Weights of a small mixture-of-experts language model, trained from scratch on English Wikipedia: 8 layers.
Below are experts of layer 3 (counted from 0) of a mixture-of-experts language model. Rows are named router (the router's row for the expert), down (a neuron's output weights, with its number) and show model dimensions 0-255. Each number is 200 + 20 x the weight over its row's rms, rounded and kept within 0 to 999.
After each expert's rows: a language model's description of what the expert responds to. This comes from a sample of Wikipedia text that the model never trained on.

# expert 12
router,239,176,187,194,158,177,228,183,194,207,212,201,209,193,186,214,231,229,204,193,182,185,218,174,206,194,194,184,191,163,213,211,227,160,203,221,187,203,212,187,175,185,205,187,197,203,185,180,180,188,223,216,195,181,218,219,208,247,234,180,240,173,179,192,230,215,183,182,148,210,187,161,172,208,209,226,210,216,182,189,197,215,204,213,206,209,219,206,193,191,173,183,217,192,188,172,173,194,209,182,179,183,207,195,167,196,198,160,229,182,227,193,224,172,225,235,197,244,188,184,201,219,195,192,204,202,217,160,183,182,206,205,245,179,211,189,237,188,207,183,203,242,173,188,190,165,194,196,135,223,217,217,198,247,212,216,201,216,204,187,212,177,209,221,171,211,203,218,201,176,200,188,197,177,187,221,205,212,195,171,186,230,196,229,205,189,168,197,214,197,239,184,234,212,197,172,188,188,187,234,248,205,219,249,193,169,206,166,209,184,191,218,204,205,199,194,194,201,216,207,225,193,203,200,190,181,213,207,230,193,188,180,205,197,188,225,199,202,202,186,210,196,200,201,203,240,242,229,196,181,182,206,180,194,177,198
down1,205,212,131,224,175,208,232,196,213,234,222,217,186,223,232,239,187,207,206,175,167,222,185,160,177,197,196,230,221,186,192,235,217,201,150,184,187,210,171,197,188,193,206,236,208,196,201,170,225,208,193,214,220,196,198,188,204,233,213,213,194,192,203,192,160,237,194,189,175,195,206,195,200,165,199,212,185,185,184,224,192,188,229,187,202,210,217,205,194,234,208,215,160,224,199,215,191,207,197,216,207,162,237,178,197,195,181,223,203,206,184,202,187,200,237,217,193,192,202,212,223,241,169,203,208,222,211,215,217,206,207,193,189,176,200,236,199,180,207,208,161,210,199,202,230,180,204,195,193,213,202,209,200,202,180,204,182,175,223,164,176,226,210,217,204,158,209,222,180,200,193,162,209,162,214,188,188,223,208,201,214,219,203,210,198,179,212,220,202,165,194,179,205,221,205,180,206,171,214,200,188,217,197,223,171,203,172,224,165,186,185,198,199,242,220,221,204,160,200,227,198,152,229,224,199,172,219,188,208,182,203,225,219,192,211,206,191,207,212,234,204,234,181,180,213,258,183,205,191,192,210,201,193,153,201,201
It responds to: Capital letters, acronyms. Single capital letters and pieces inside acronyms, codes and chemical formulas, such as I in NIH, TIAA, O in formulas.

# expert 28
router,196,192,165,229,209,202,194,246,190,182,188,185,198,208,222,168,190,208,206,185,181,216,196,169,189,197,216,217,194,172,195,171,193,159,207,187,159,163,207,182,216,204,171,169,201,179,218,248,221,173,176,188,207,243,230,190,166,190,213,189,190,163,202,212,201,178,205,214,209,198,211,211,227,165,193,216,225,175,191,177,195,200,173,195,220,242,181,171,194,237,187,177,194,215,253,193,223,205,195,183,220,178,234,190,188,208,180,207,228,177,165,213,193,189,177,176,211,183,221,185,174,170,186,184,221,197,185,201,164,228,230,228,185,178,201,201,189,223,155,195,205,209,202,168,222,205,198,190,235,213,226,223,191,176,234,216,198,181,186,188,219,202,222,225,190,208,198,183,208,182,186,190,212,169,198,200,197,235,216,193,180,213,190,217,228,174,186,197,204,198,170,200,193,171,202,201,185,228,238,183,177,191,184,180,201,196,197,194,196,227,211,199,255,196,174,206,194,201,174,216,226,196,222,207,187,210,183,186,203,188,174,209,217,221,195,201,207,171,200,216,183,205,181,192,207,197,224,184,175,222,223,181,168,201,141,186
down0,168,195,221,192,208,209,190,186,179,227,179,198,199,232,226,237,203,227,241,151,199,166,200,197,239,232,215,247,219,184,165,227,190,194,197,237,201,202,196,173,171,191,230,160,171,176,195,163,198,201,214,164,191,196,190,211,208,197,189,182,198,225,214,173,199,204,141,185,213,207,187,203,200,209,221,198,188,224,212,211,178,181,207,196,192,195,216,189,179,173,239,174,198,236,210,200,207,192,228,211,180,200,178,205,199,203,223,200,229,199,216,194,206,209,191,200,177,209,201,185,206,170,172,179,244,178,203,234,198,189,192,197,202,205,203,215,223,214,244,174,191,177,205,199,172,215,177,221,163,198,216,202,195,192,178,196,195,163,168,192,169,177,218,229,229,197,213,214,205,186,184,198,224,171,184,169,199,217,212,210,195,177,196,227,202,233,212,219,187,209,234,243,204,237,215,170,240,196,219,215,196,180,158,189,192,204,189,153,199,170,176,201,204,164,179,185,220,205,211,207,222,173,199,184,182,185,232,213,184,191,217,207,203,208,201,173,212,180,203,204,199,195,208,190,201,206,194,204,238,202,178,217,228,175,207,180
It responds to: Common content nouns. Everyday nouns after articles or possessives, often starting compounds, such as fashion designer, film, life, water, work.

# expert 29
router,213,223,209,201,208,191,212,212,198,214,210,212,183,195,177,161,193,168,225,213,206,207,163,190,169,170,162,177,217,172,209,215,186,200,213,208,196,208,234,194,193,202,160,203,219,162,183,221,229,196,180,192,185,210,187,210,188,233,198,197,186,197,170,185,191,221,187,227,216,203,182,206,221,173,229,187,179,186,215,192,194,234,207,204,170,223,241,193,198,182,206,198,211,199,216,208,199,208,205,196,215,170,221,199,167,203,198,180,210,210,161,169,201,221,229,169,203,131,211,205,193,175,234,197,204,213,170,192,200,219,211,191,180,217,213,189,189,203,165,204,218,175,211,179,205,207,219,240,228,193,213,194,206,185,144,212,210,200,158,237,227,184,233,213,197,184,206,199,181,221,241,187,233,226,200,246,198,177,180,210,193,237,213,177,206,194,191,188,173,223,223,210,222,204,192,217,198,182,190,222,201,203,205,204,224,175,184,184,155,199,210,178,208,214,172,192,204,200,217,244,230,223,188,197,182,213,191,236,202,179,229,228,155,215,210,184,193,215,218,224,207,176,240,216,202,215,211,202,226,166,207,205,202,173,199,213
down0,184,184,219,188,185,215,168,201,206,191,175,205,187,200,206,221,182,248,208,209,185,178,169,205,162,174,212,187,204,186,192,193,212,235,182,232,232,204,230,216,224,233,193,197,223,163,196,192,201,192,242,205,230,204,228,209,218,196,179,224,211,231,207,204,234,188,206,172,234,205,207,186,179,146,230,188,213,173,214,186,227,233,220,202,167,203,196,174,206,171,229,202,208,188,213,168,189,188,192,216,210,173,210,211,215,199,198,222,209,196,212,194,198,204,202,187,243,199,179,171,149,179,186,233,198,213,192,200,195,195,183,230,213,199,206,265,230,205,183,179,204,166,223,210,202,168,198,175,218,190,171,209,228,192,185,200,178,172,190,201,200,188,176,190,169,202,156,182,188,200,210,197,233,206,182,179,209,163,196,192,228,207,176,186,226,221,174,172,179,202,229,176,207,200,220,217,223,231,178,170,221,159,222,210,169,179,184,198,212,221,201,206,226,210,191,205,224,222,162,218,219,207,198,211,191,223,220,198,202,212,210,167,164,216,222,219,199,184,193,182,195,201,188,190,207,176,200,213,183,208,210,185,205,218,197,167
It responds to: Latinate word stems. Root pieces at word starts or after prefixes in longer words, like vic in convicted, cre, comp, lic, pol in subpolar.

# expert 38
router,211,204,222,173,188,213,187,203,184,200,188,175,195,191,180,202,201,181,209,210,216,217,193,179,206,192,234,227,178,168,192,200,207,202,179,210,211,208,194,223,216,218,213,180,168,211,212,168,238,201,170,223,195,202,205,193,213,199,200,245,218,177,215,205,202,211,190,175,200,212,215,209,176,236,214,197,178,173,164,244,200,163,220,188,196,205,203,243,216,187,186,222,155,191,192,201,183,182,203,245,233,198,151,180,187,196,169,171,184,221,211,183,174,183,212,207,184,180,182,193,202,178,206,181,169,184,241,191,203,216,174,183,229,207,183,192,235,222,185,210,205,186,236,186,201,195,187,241,191,170,210,181,191,186,179,199,180,231,214,218,201,183,214,196,184,173,189,177,208,182,232,172,183,161,217,224,223,199,217,191,212,241,198,214,164,191,190,197,190,224,164,191,214,208,203,186,181,199,216,189,209,200,232,234,194,184,204,183,203,196,190,186,233,216,185,213,203,233,225,239,204,191,244,190,224,244,192,184,200,189,220,233,198,159,179,199,173,195,204,198,190,155,202,224,185,223,207,207,189,161,175,216,196,168,227,203
down1,210,190,163,236,224,207,188,182,221,198,206,200,193,201,208,210,199,210,204,211,200,215,231,208,190,227,192,210,217,177,158,174,162,234,204,226,208,211,216,196,204,161,183,223,227,199,223,191,223,213,207,243,187,161,228,186,206,216,172,223,186,220,164,187,202,193,185,200,213,174,208,218,155,192,189,181,211,203,190,194,216,154,185,176,196,217,226,181,203,225,185,216,200,228,186,203,216,206,172,206,176,203,180,217,214,219,203,213,152,206,227,211,198,188,201,189,208,231,206,202,209,176,221,167,216,215,233,205,232,255,188,224,224,221,212,200,206,210,198,173,201,181,215,223,233,167,193,193,201,208,180,193,221,195,188,150,188,186,182,199,200,197,217,217,199,207,182,177,167,202,205,221,171,220,199,245,197,166,185,190,175,191,202,232,181,202,220,191,205,191,219,205,191,230,176,193,222,239,176,166,229,197,202,216,197,219,199,218,208,195,237,239,233,181,188,202,182,200,219,207,225,229,170,189,225,190,211,224,189,205,202,170,183,204,208,197,196,174,165,191,168,213,241,208,206,200,182,174,226,245,215,199,208,227,186,184
It responds to: Later number digits. Later and decimal digits inside longer numbers such as coordinates, dates, route numbers and table statistics, like 55.793351°N, August 29.

# expert 16
router,166,191,215,171,190,180,164,199,205,207,191,211,190,207,193,228,268,191,193,233,207,163,192,177,187,206,206,197,204,186,192,207,158,199,218,222,194,209,211,181,159,212,195,159,177,196,241,180,181,183,190,210,165,207,179,187,169,212,181,189,160,224,191,195,187,225,196,212,189,182,197,208,217,189,190,213,206,219,203,205,178,208,179,166,168,214,226,194,178,152,223,233,187,187,221,220,204,198,204,177,227,197,213,188,203,203,211,166,214,211,197,192,211,186,215,182,197,201,203,225,190,189,222,222,223,222,198,186,187,181,157,221,246,220,188,196,204,188,174,197,189,182,169,233,179,214,218,162,221,205,207,191,194,205,212,223,201,198,216,174,214,225,217,220,208,225,177,202,225,167,199,213,215,188,171,182,191,219,199,215,181,194,193,199,198,221,217,190,175,200,219,189,158,212,192,213,186,196,163,191,257,164,192,177,173,191,187,218,202,161,199,227,193,182,217,197,219,203,198,178,258,169,192,182,204,188,216,229,234,205,209,185,196,219,212,208,197,175,205,189,193,233,176,190,213,216,169,218,162,182,205,194,177,230,228,211
down0,237,226,196,184,210,183,176,178,214,165,154,168,205,236,209,180,222,206,170,208,246,205,217,173,221,188,210,161,187,193,176,189,167,213,216,231,205,187,192,199,205,194,189,215,201,236,208,170,213,206,195,191,215,223,206,185,195,188,161,182,199,199,209,182,254,240,190,177,205,215,183,186,223,194,194,187,165,196,190,174,180,224,208,205,176,162,200,211,189,198,221,210,197,173,216,215,203,167,196,166,158,187,213,188,191,209,211,202,180,219,189,203,178,215,216,210,201,236,200,201,193,194,204,232,221,214,180,192,181,185,193,202,223,192,226,165,200,175,217,183,197,189,199,197,160,209,202,177,216,177,207,201,195,178,201,210,182,208,180,176,186,184,239,157,195,219,231,207,205,179,175,188,201,209,149,232,205,177,197,175,179,169,190,179,198,222,214,194,208,179,183,183,168,195,211,221,200,205,187,190,178,161,218,189,178,210,180,164,209,196,154,191,217,199,190,186,196,199,191,219,223,187,206,169,199,218,225,203,180,217,206,200,225,192,235,196,201,236,237,190,207,197,166,191,216,207,256,222,219,180,219,167,202,230,179,215
It responds to: First names, name starts. Given names and opening pieces of personal names in lists and tables, such as David, John, Le, Al.

# expert 5
router,199,194,191,192,196,202,174,196,230,162,218,209,222,215,225,200,205,200,180,210,195,201,192,181,206,203,175,176,193,214,188,190,164,208,223,208,170,229,207,185,181,180,207,196,224,189,203,232,223,164,202,222,175,201,176,207,230,179,159,188,194,208,160,216,227,201,196,203,211,193,170,183,208,205,204,198,188,250,192,175,178,185,208,188,213,203,194,169,189,212,213,173,239,215,204,249,213,185,171,174,183,179,218,180,197,227,185,195,191,211,230,156,176,209,201,179,210,207,162,225,198,225,191,225,227,210,223,183,190,210,195,209,216,196,199,177,180,208,240,167,206,217,164,164,196,201,201,175,185,199,255,203,192,198,161,185,215,192,202,204,251,186,217,211,220,180,221,197,207,180,221,183,182,173,178,182,221,208,158,184,197,170,201,211,218,205,148,186,193,206,191,218,174,234,179,184,224,193,177,198,235,179,202,172,184,201,184,167,199,182,217,214,202,205,219,205,232,203,210,167,235,193,186,199,197,186,236,196,214,199,231,199,198,221,207,227,164,200,225,222,209,208,177,173,197,202,214,227,192,222,203,211,160,227,224,214
down0,208,148,214,213,198,184,213,206,173,199,217,224,200,207,164,207,189,244,193,216,205,220,185,158,220,226,192,222,201,183,195,231,185,199,159,189,183,206,213,179,192,182,170,211,230,210,170,184,229,178,235,226,223,212,200,191,174,202,174,195,189,227,233,195,203,208,175,213,191,165,198,173,221,183,250,196,193,191,224,181,181,194,206,194,216,209,206,186,193,190,217,184,209,178,209,188,213,239,203,183,190,192,210,219,221,198,229,176,197,197,190,215,189,188,206,197,219,230,189,167,226,168,216,213,204,179,176,190,167,230,186,195,217,205,212,213,188,183,211,217,202,201,234,193,225,166,172,192,206,236,170,199,222,235,198,200,211,170,168,189,212,223,209,203,192,200,227,200,217,230,223,212,211,180,201,242,192,186,160,181,216,192,201,197,185,192,219,164,149,168,181,219,202,201,225,190,229,161,205,197,177,173,187,219,223,156,223,263,216,184,194,194,200,243,196,210,174,202,207,172,210,228,218,217,195,186,213,194,208,188,209,244,198,187,176,215,207,232,198,191,219,209,218,204,181,213,209,191,227,187,189,203,209,210,189,216
It responds to: Capitalized name starts. Capital letters and capitalized words opening proper names and titles, often after the, of or table bars, e.g. S, War, University, Court.

# expert 10
router,158,221,218,223,214,177,181,191,185,178,161,167,220,208,231,217,244,183,223,231,219,198,217,175,236,191,197,204,208,228,200,235,203,209,219,221,207,204,183,199,218,186,181,233,195,170,188,217,202,211,208,197,203,245,203,220,211,211,193,181,197,210,211,176,224,225,212,264,185,149,176,195,216,195,206,189,193,226,187,200,161,167,212,189,167,189,193,159,176,214,187,230,180,193,219,200,227,196,238,171,214,182,203,171,251,202,179,193,220,214,187,198,194,194,200,202,199,194,210,203,196,241,188,228,186,198,211,218,235,190,212,213,196,213,184,214,184,214,191,193,185,205,167,225,234,171,189,190,200,216,204,214,203,193,189,203,180,203,195,184,236,224,211,206,202,209,223,187,187,195,184,225,212,208,167,167,179,200,205,216,202,197,202,184,208,201,209,209,187,192,208,186,170,221,174,174,223,201,238,176,189,183,205,206,180,192,176,195,190,163,200,173,188,182,225,181,185,221,201,217,235,230,176,163,225,180,184,187,227,222,149,169,184,206,213,192,186,208,202,205,215,199,194,209,228,220,210,200,236,211,238,193,193,230,178,230
down1,191,220,195,217,197,220,230,219,233,185,184,169,222,226,215,173,220,170,180,178,230,198,201,200,214,191,199,190,191,210,218,221,224,216,194,205,208,246,202,238,197,192,180,175,170,190,208,192,191,211,197,170,219,223,199,184,182,177,194,178,187,253,223,210,191,210,192,224,198,192,206,215,215,195,215,191,219,223,228,207,198,190,176,183,183,222,216,178,180,170,212,175,165,153,208,190,197,247,196,205,205,208,198,177,208,202,218,183,170,191,198,208,173,217,198,213,211,269,203,183,190,202,188,220,196,198,204,201,224,202,175,209,185,190,209,199,190,175,207,190,164,198,210,236,216,180,221,226,196,186,183,214,211,184,208,234,174,190,231,175,222,216,186,212,223,226,181,177,199,186,163,225,204,185,199,187,198,193,170,174,216,144,185,173,193,194,227,240,204,189,196,182,259,219,234,213,159,215,181,202,184,162,209,213,212,204,182,214,200,195,157,214,215,197,204,214,201,219,174,215,205,207,182,190,201,231,232,208,213,195,194,241,244,218,195,224,204,187,192,200,189,190,227,247,195,161,210,175,203,187,204,206,207,195,226,197
It responds to: Table cells, title words. Table pipes and capitalized words opening cells or names in award, sports and election tables, such as High, Team, Best, New, Nominated.

# expert 9
router,197,222,195,270,206,203,212,202,202,217,203,208,230,210,190,212,199,170,214,180,174,205,177,213,184,204,177,177,225,194,176,204,219,224,228,213,177,211,215,159,222,184,192,206,187,224,189,206,184,187,187,181,242,213,234,235,216,244,223,189,234,198,220,199,202,229,241,220,189,192,180,221,200,247,221,196,219,209,200,197,194,197,201,224,198,191,234,227,212,231,191,191,166,179,183,200,195,199,232,172,166,214,185,244,217,195,237,216,193,226,194,208,192,185,221,195,185,182,144,195,217,205,198,221,216,208,220,195,198,179,198,197,222,210,177,193,193,237,217,220,215,200,201,229,230,170,186,157,187,203,192,203,188,181,196,183,237,207,224,181,199,219,194,203,178,176,205,182,214,163,187,222,230,177,223,182,204,225,174,217,198,176,198,203,226,178,217,205,215,191,228,201,224,193,207,205,197,215,185,148,175,174,174,191,176,190,209,204,198,240,219,176,189,209,187,198,221,192,225,171,213,211,209,213,183,175,213,178,205,222,232,210,192,216,208,182,220,207,207,238,198,195,244,212,195,166,230,180,205,184,188,199,177,209,211,192
down1,194,192,219,222,224,223,193,174,162,197,176,219,205,221,193,199,156,196,203,192,197,204,196,212,183,200,174,198,228,201,214,181,193,202,212,203,197,181,244,193,194,179,194,208,211,188,211,177,181,177,200,189,209,208,219,203,229,213,147,200,175,208,193,225,164,184,201,186,220,229,182,206,183,196,218,186,188,226,191,141,219,216,179,207,194,208,191,187,203,211,151,182,167,193,205,215,186,181,203,201,219,215,174,214,194,205,219,188,183,205,224,211,235,208,176,219,188,176,205,225,209,211,205,181,186,241,196,204,195,209,200,215,215,210,172,210,174,213,182,196,225,150,197,188,211,158,196,195,212,207,243,187,191,214,224,183,221,224,197,193,209,197,196,176,168,190,208,154,205,202,201,175,179,190,226,181,161,180,170,237,213,210,266,187,171,208,220,201,201,199,189,200,192,193,210,179,180,162,201,186,176,157,209,164,210,180,187,206,214,220,226,172,230,178,224,205,204,169,160,206,200,191,230,192,192,214,206,167,199,226,164,191,271,212,208,182,194,190,181,217,197,206,182,226,164,221,221,200,216,209,210,200,208,200,200,192
It responds to: Line breaks and headings. Line breaks ending list items, table rows and paragraphs, plus == heading markers and opening parentheses in infobox lines like (aged 92).

# expert 36
router,184,216,184,237,206,245,203,160,244,157,181,201,211,183,191,198,165,205,190,178,188,189,204,221,225,215,212,192,176,212,190,199,232,211,235,185,191,212,195,238,232,186,211,199,201,189,201,228,181,218,221,210,190,192,214,217,204,201,231,175,223,228,216,202,186,190,217,181,186,184,201,198,204,183,180,187,201,217,217,182,241,216,180,218,176,190,197,177,206,182,208,210,201,242,168,192,252,174,243,220,195,217,208,200,195,217,229,218,218,196,180,179,191,227,187,209,175,207,213,198,180,220,178,216,200,204,208,205,182,223,210,217,196,199,219,175,209,182,170,204,196,256,225,215,200,221,184,185,230,204,213,173,194,209,154,233,185,220,194,205,167,182,247,203,237,216,210,208,200,221,157,200,191,228,192,189,184,196,211,196,207,190,206,225,168,205,223,240,188,207,169,207,186,211,204,202,146,164,180,233,193,195,202,202,188,245,227,191,190,197,191,217,179,186,186,225,208,209,212,185,184,233,185,172,198,185,219,190,170,183,212,168,225,216,208,172,214,227,186,213,189,213,202,205,193,183,180,238,179,202,193,193,219,212,226,194
down1,226,195,207,206,225,187,195,227,227,201,216,169,194,190,208,216,199,203,189,165,191,190,195,193,171,196,195,224,186,228,189,187,180,215,208,176,203,229,223,203,182,208,186,217,211,174,202,179,195,194,146,223,211,193,217,166,210,197,213,198,187,207,208,213,201,240,200,204,194,226,231,196,201,241,247,192,191,208,164,231,196,205,209,189,174,186,184,233,191,200,184,203,199,195,173,192,176,239,173,161,216,202,195,201,215,255,188,209,225,202,186,201,206,217,185,185,215,229,212,191,187,206,159,212,212,183,160,224,219,203,221,185,205,173,187,230,183,208,192,163,187,179,154,189,191,198,194,208,184,208,183,227,195,185,243,169,167,201,209,203,188,223,189,212,179,177,201,213,228,227,219,178,216,200,213,193,229,170,172,198,201,201,211,213,184,200,188,215,187,175,213,204,178,189,200,232,206,215,207,189,201,204,204,208,175,174,191,217,193,188,223,224,188,187,197,156,194,228,185,198,227,185,163,196,200,205,211,204,208,171,199,229,178,191,196,254,211,195,202,133,199,208,200,157,178,187,199,171,149,223,170,180,180,179,160,202
It responds to: Table pipes and parentheses. Separators after names or titles in tables and lists, mainly pipes and opening parentheses, also semicolons, like Awards | Best.

# expert 35
router,197,172,250,207,172,204,201,197,171,178,207,203,191,189,173,218,209,225,198,222,210,170,177,207,207,235,192,213,179,199,199,215,185,215,207,200,226,188,187,229,199,223,207,215,189,171,199,183,204,245,202,211,201,209,178,170,155,205,199,210,184,170,205,172,195,185,197,185,169,205,213,163,198,193,213,167,195,214,228,279,204,219,200,225,227,194,146,242,229,212,217,208,163,178,181,231,228,188,229,181,208,235,194,216,193,217,196,223,197,193,196,189,188,200,202,217,212,199,214,153,198,184,180,206,206,200,193,216,200,187,197,201,214,203,212,176,171,198,224,187,192,224,229,249,192,210,207,223,175,188,213,180,198,204,173,167,159,222,211,208,206,198,160,221,212,199,196,195,192,222,202,218,182,207,205,220,221,187,197,209,205,191,209,203,205,231,198,190,199,189,180,225,199,175,173,218,166,186,211,191,183,227,202,201,226,202,221,194,197,220,169,239,210,187,212,195,246,195,194,194,158,160,233,185,198,249,195,213,195,176,214,170,190,199,221,190,189,211,160,182,186,214,218,205,203,219,201,186,225,227,194,173,216,208,217,178
down0,210,176,228,221,200,178,194,211,169,176,188,157,181,185,208,185,205,201,189,177,165,182,218,211,230,182,197,241,218,202,203,165,165,178,189,204,201,180,201,211,212,199,213,216,211,181,189,237,180,180,190,176,220,219,200,197,202,227,197,204,227,189,216,195,206,205,188,200,198,209,174,218,224,185,199,217,229,200,166,218,200,167,220,173,224,208,201,179,184,198,170,197,162,219,221,202,195,153,205,196,180,242,167,203,230,215,238,191,218,198,218,228,181,235,193,202,199,197,207,223,195,209,187,212,158,176,206,190,225,206,176,232,231,196,195,195,231,218,164,174,175,159,217,213,170,209,215,176,184,191,187,210,193,161,180,210,210,201,221,203,198,185,164,211,192,222,194,220,170,206,224,206,181,220,176,163,205,208,198,194,178,155,192,248,216,175,171,200,194,207,169,179,195,193,196,210,215,227,181,202,209,206,232,187,225,206,182,160,214,222,209,196,208,197,175,220,191,208,175,197,209,205,212,203,180,237,214,174,197,194,191,226,192,186,218,222,226,199,189,154,241,228,218,215,207,195,196,161,200,162,203,207,190,165,197,182
It responds to: Surname and place endings. Final pieces of surnames and place names such as -ville, -town, -stein, -ford, -ley, -son, e.g. Gil-more, Nasciment-o, Lepidopt-era.

# expert 3
router,219,199,236,164,212,220,171,162,190,175,222,226,189,215,229,231,187,217,172,225,225,195,207,197,226,246,192,201,211,199,217,219,200,204,223,232,164,212,223,217,163,200,189,205,207,187,207,215,176,208,190,207,187,189,197,208,200,204,172,181,243,218,177,228,222,202,182,196,213,199,186,165,217,244,193,224,175,217,176,183,167,227,189,202,201,161,190,196,203,165,215,211,212,199,210,200,201,157,189,208,215,206,216,205,168,196,171,201,201,176,199,220,228,196,182,203,219,196,192,201,221,184,232,212,235,213,172,206,186,194,208,221,195,205,219,185,225,188,225,189,221,199,173,202,202,194,191,175,219,208,190,214,229,224,225,166,194,183,205,181,223,208,229,183,222,197,188,211,207,208,221,219,200,176,173,191,199,226,208,163,160,200,168,175,215,222,196,173,171,162,213,179,216,225,189,198,238,159,168,194,212,187,202,180,151,216,193,207,207,182,176,227,167,196,175,195,188,206,175,154,229,236,199,206,192,216,221,211,202,216,213,194,179,231,173,178,174,174,215,221,212,216,194,201,234,203,175,184,187,214,205,214,194,226,195,213
down0,154,213,213,212,198,193,207,199,268,201,201,209,223,200,207,223,199,177,188,160,176,205,185,223,221,183,202,215,188,221,221,235,193,229,242,210,174,231,208,189,210,197,193,191,180,199,190,198,186,171,174,167,179,189,202,210,229,218,209,209,205,226,189,178,185,172,191,166,209,234,205,190,179,188,164,213,202,240,207,190,201,189,219,219,243,204,202,222,203,204,204,186,207,212,201,185,215,194,214,226,203,173,207,175,221,171,200,205,194,199,182,170,196,224,230,175,166,203,213,207,175,222,186,194,197,196,185,209,201,228,193,182,223,226,212,248,226,228,196,158,214,208,212,240,217,221,158,176,199,186,189,213,201,193,216,182,203,261,196,209,206,219,180,208,226,232,193,191,188,152,206,151,189,219,207,195,199,213,211,217,249,180,205,203,202,209,209,189,223,206,197,200,164,164,195,203,172,182,192,193,204,196,199,174,194,221,179,187,200,194,186,178,209,181,194,198,177,205,203,213,204,191,189,212,178,182,217,162,192,209,200,169,239,153,219,196,188,209,185,197,170,203,210,211,208,216,170,196,216,224,151,177,173,205,216,184
It responds to: Capitalized name openings. First piece of a capitalized word or name split into pieces, often titles and foreign names, such as Pa(o), La(hore), Sa, E.

# expert 0
router,205,220,186,190,201,216,220,197,196,201,199,226,179,189,215,165,216,213,226,197,224,184,224,187,203,220,203,208,188,210,188,210,197,208,196,176,235,179,168,176,218,214,207,190,185,223,215,190,218,207,189,266,199,182,200,227,204,202,205,203,225,177,202,201,192,203,190,224,179,212,212,162,195,231,189,184,184,233,217,232,221,241,222,203,243,207,199,227,216,199,217,203,168,174,241,221,214,181,213,178,173,239,225,201,184,200,200,198,175,204,225,192,175,221,196,225,210,190,222,169,173,188,209,192,169,177,194,221,183,202,215,178,202,192,197,195,182,190,228,175,195,253,206,181,180,165,222,195,188,201,217,201,190,215,161,208,200,164,203,200,161,177,172,192,218,202,242,191,187,214,175,178,227,195,226,258,210,202,219,205,227,191,213,225,208,198,184,183,217,187,185,223,179,210,222,205,199,195,205,181,212,250,200,216,189,230,210,179,185,215,196,198,226,205,194,214,225,172,199,187,160,183,233,195,208,198,193,175,178,178,226,210,186,206,173,195,215,222,236,199,170,202,254,201,176,226,198,225,218,209,161,200,218,220,224,209
down0,190,212,178,193,191,214,167,198,191,191,210,231,201,192,241,211,162,196,187,229,192,225,201,210,187,250,182,216,203,222,231,173,209,216,190,205,212,201,185,203,239,194,219,196,211,199,166,197,209,200,199,193,197,197,219,232,202,160,177,190,199,202,180,205,213,211,184,190,204,214,228,191,219,215,209,201,221,217,215,218,163,200,193,219,224,219,191,216,218,168,171,206,189,202,231,201,212,201,214,196,158,161,239,178,202,231,213,181,216,223,172,152,225,201,172,182,221,190,192,205,225,203,221,200,203,170,234,231,219,190,254,191,228,187,219,212,179,183,200,158,214,214,199,230,201,171,228,218,208,211,181,176,168,208,194,192,235,202,177,196,184,198,248,193,206,189,183,210,190,238,203,190,205,163,197,193,206,202,210,167,208,178,231,193,193,196,166,194,218,176,243,165,204,192,200,215,226,149,187,226,170,199,198,203,243,191,162,179,197,205,189,207,193,191,200,189,212,200,228,218,219,204,186,195,214,189,206,195,178,214,210,197,235,194,216,199,247,231,197,206,184,185,156,227,233,223,193,195,206,208,173,210,192,203,224,202
It responds to: Inner syllables of foreign names. Word-internal pieces of unfamiliar, often non-English names and words, such as u in Minangkabau, i in Yadai, ig in Schleswig.

# expert 15
router,188,198,196,181,237,206,203,176,207,168,189,192,206,225,211,215,217,207,187,188,215,195,164,183,223,182,203,198,191,189,189,226,215,235,187,217,209,185,172,209,234,181,194,203,209,193,171,169,199,168,210,197,193,166,230,190,210,217,188,195,188,236,154,191,189,206,183,165,251,213,185,195,173,207,223,229,196,207,175,184,188,222,201,229,209,185,184,212,239,220,164,209,233,211,178,195,207,189,190,177,202,241,191,210,180,215,197,220,220,193,181,242,246,206,224,185,199,221,212,227,234,172,208,169,219,185,221,225,232,207,202,191,215,191,210,212,232,188,203,197,198,170,217,165,217,209,195,180,184,197,180,206,193,204,228,203,204,205,207,208,181,194,198,181,217,176,187,195,202,209,194,204,192,219,194,179,232,180,196,220,201,156,200,224,189,187,188,228,181,198,225,181,213,219,206,192,177,203,217,216,213,173,184,169,193,186,181,235,182,181,194,209,230,205,228,192,239,197,210,173,207,167,191,210,202,175,187,214,155,206,226,197,197,186,183,193,223,211,245,202,188,216,188,195,169,211,233,128,183,205,159,224,210,222,232,183
down1,164,174,166,178,197,207,205,214,172,217,213,198,198,181,235,189,212,214,188,203,240,208,230,183,199,212,183,195,215,176,202,212,195,169,203,192,204,202,211,233,199,189,193,197,168,177,209,166,207,200,207,169,206,238,216,228,220,209,187,216,181,198,176,159,222,241,183,219,195,173,185,212,220,216,216,216,225,226,200,182,178,237,250,191,196,175,211,217,184,183,177,193,238,193,213,225,214,195,194,230,186,197,225,168,194,177,172,186,180,202,209,188,197,196,184,221,199,180,231,207,182,203,209,218,175,174,162,148,157,183,225,230,213,185,195,183,228,208,187,189,214,230,195,196,175,177,233,205,207,155,184,170,200,175,233,205,211,197,198,210,231,197,197,202,195,186,197,202,154,220,163,193,202,197,215,200,181,223,196,216,207,229,246,214,216,197,187,185,204,186,196,196,229,190,185,200,205,202,198,244,183,215,218,203,213,198,195,176,217,197,168,244,252,219,219,209,187,202,194,242,217,204,177,231,177,221,207,210,207,191,223,188,184,231,184,218,176,199,222,218,203,224,186,224,207,210,194,204,212,164,188,221,213,219,189,192
It responds to: Colons, dashes, ranges. Colons after infobox field labels, hyphens and en dashes in year ranges, codes, times, ratios and units, e.g. Abbreviation:, 1990–2010, ng/mL.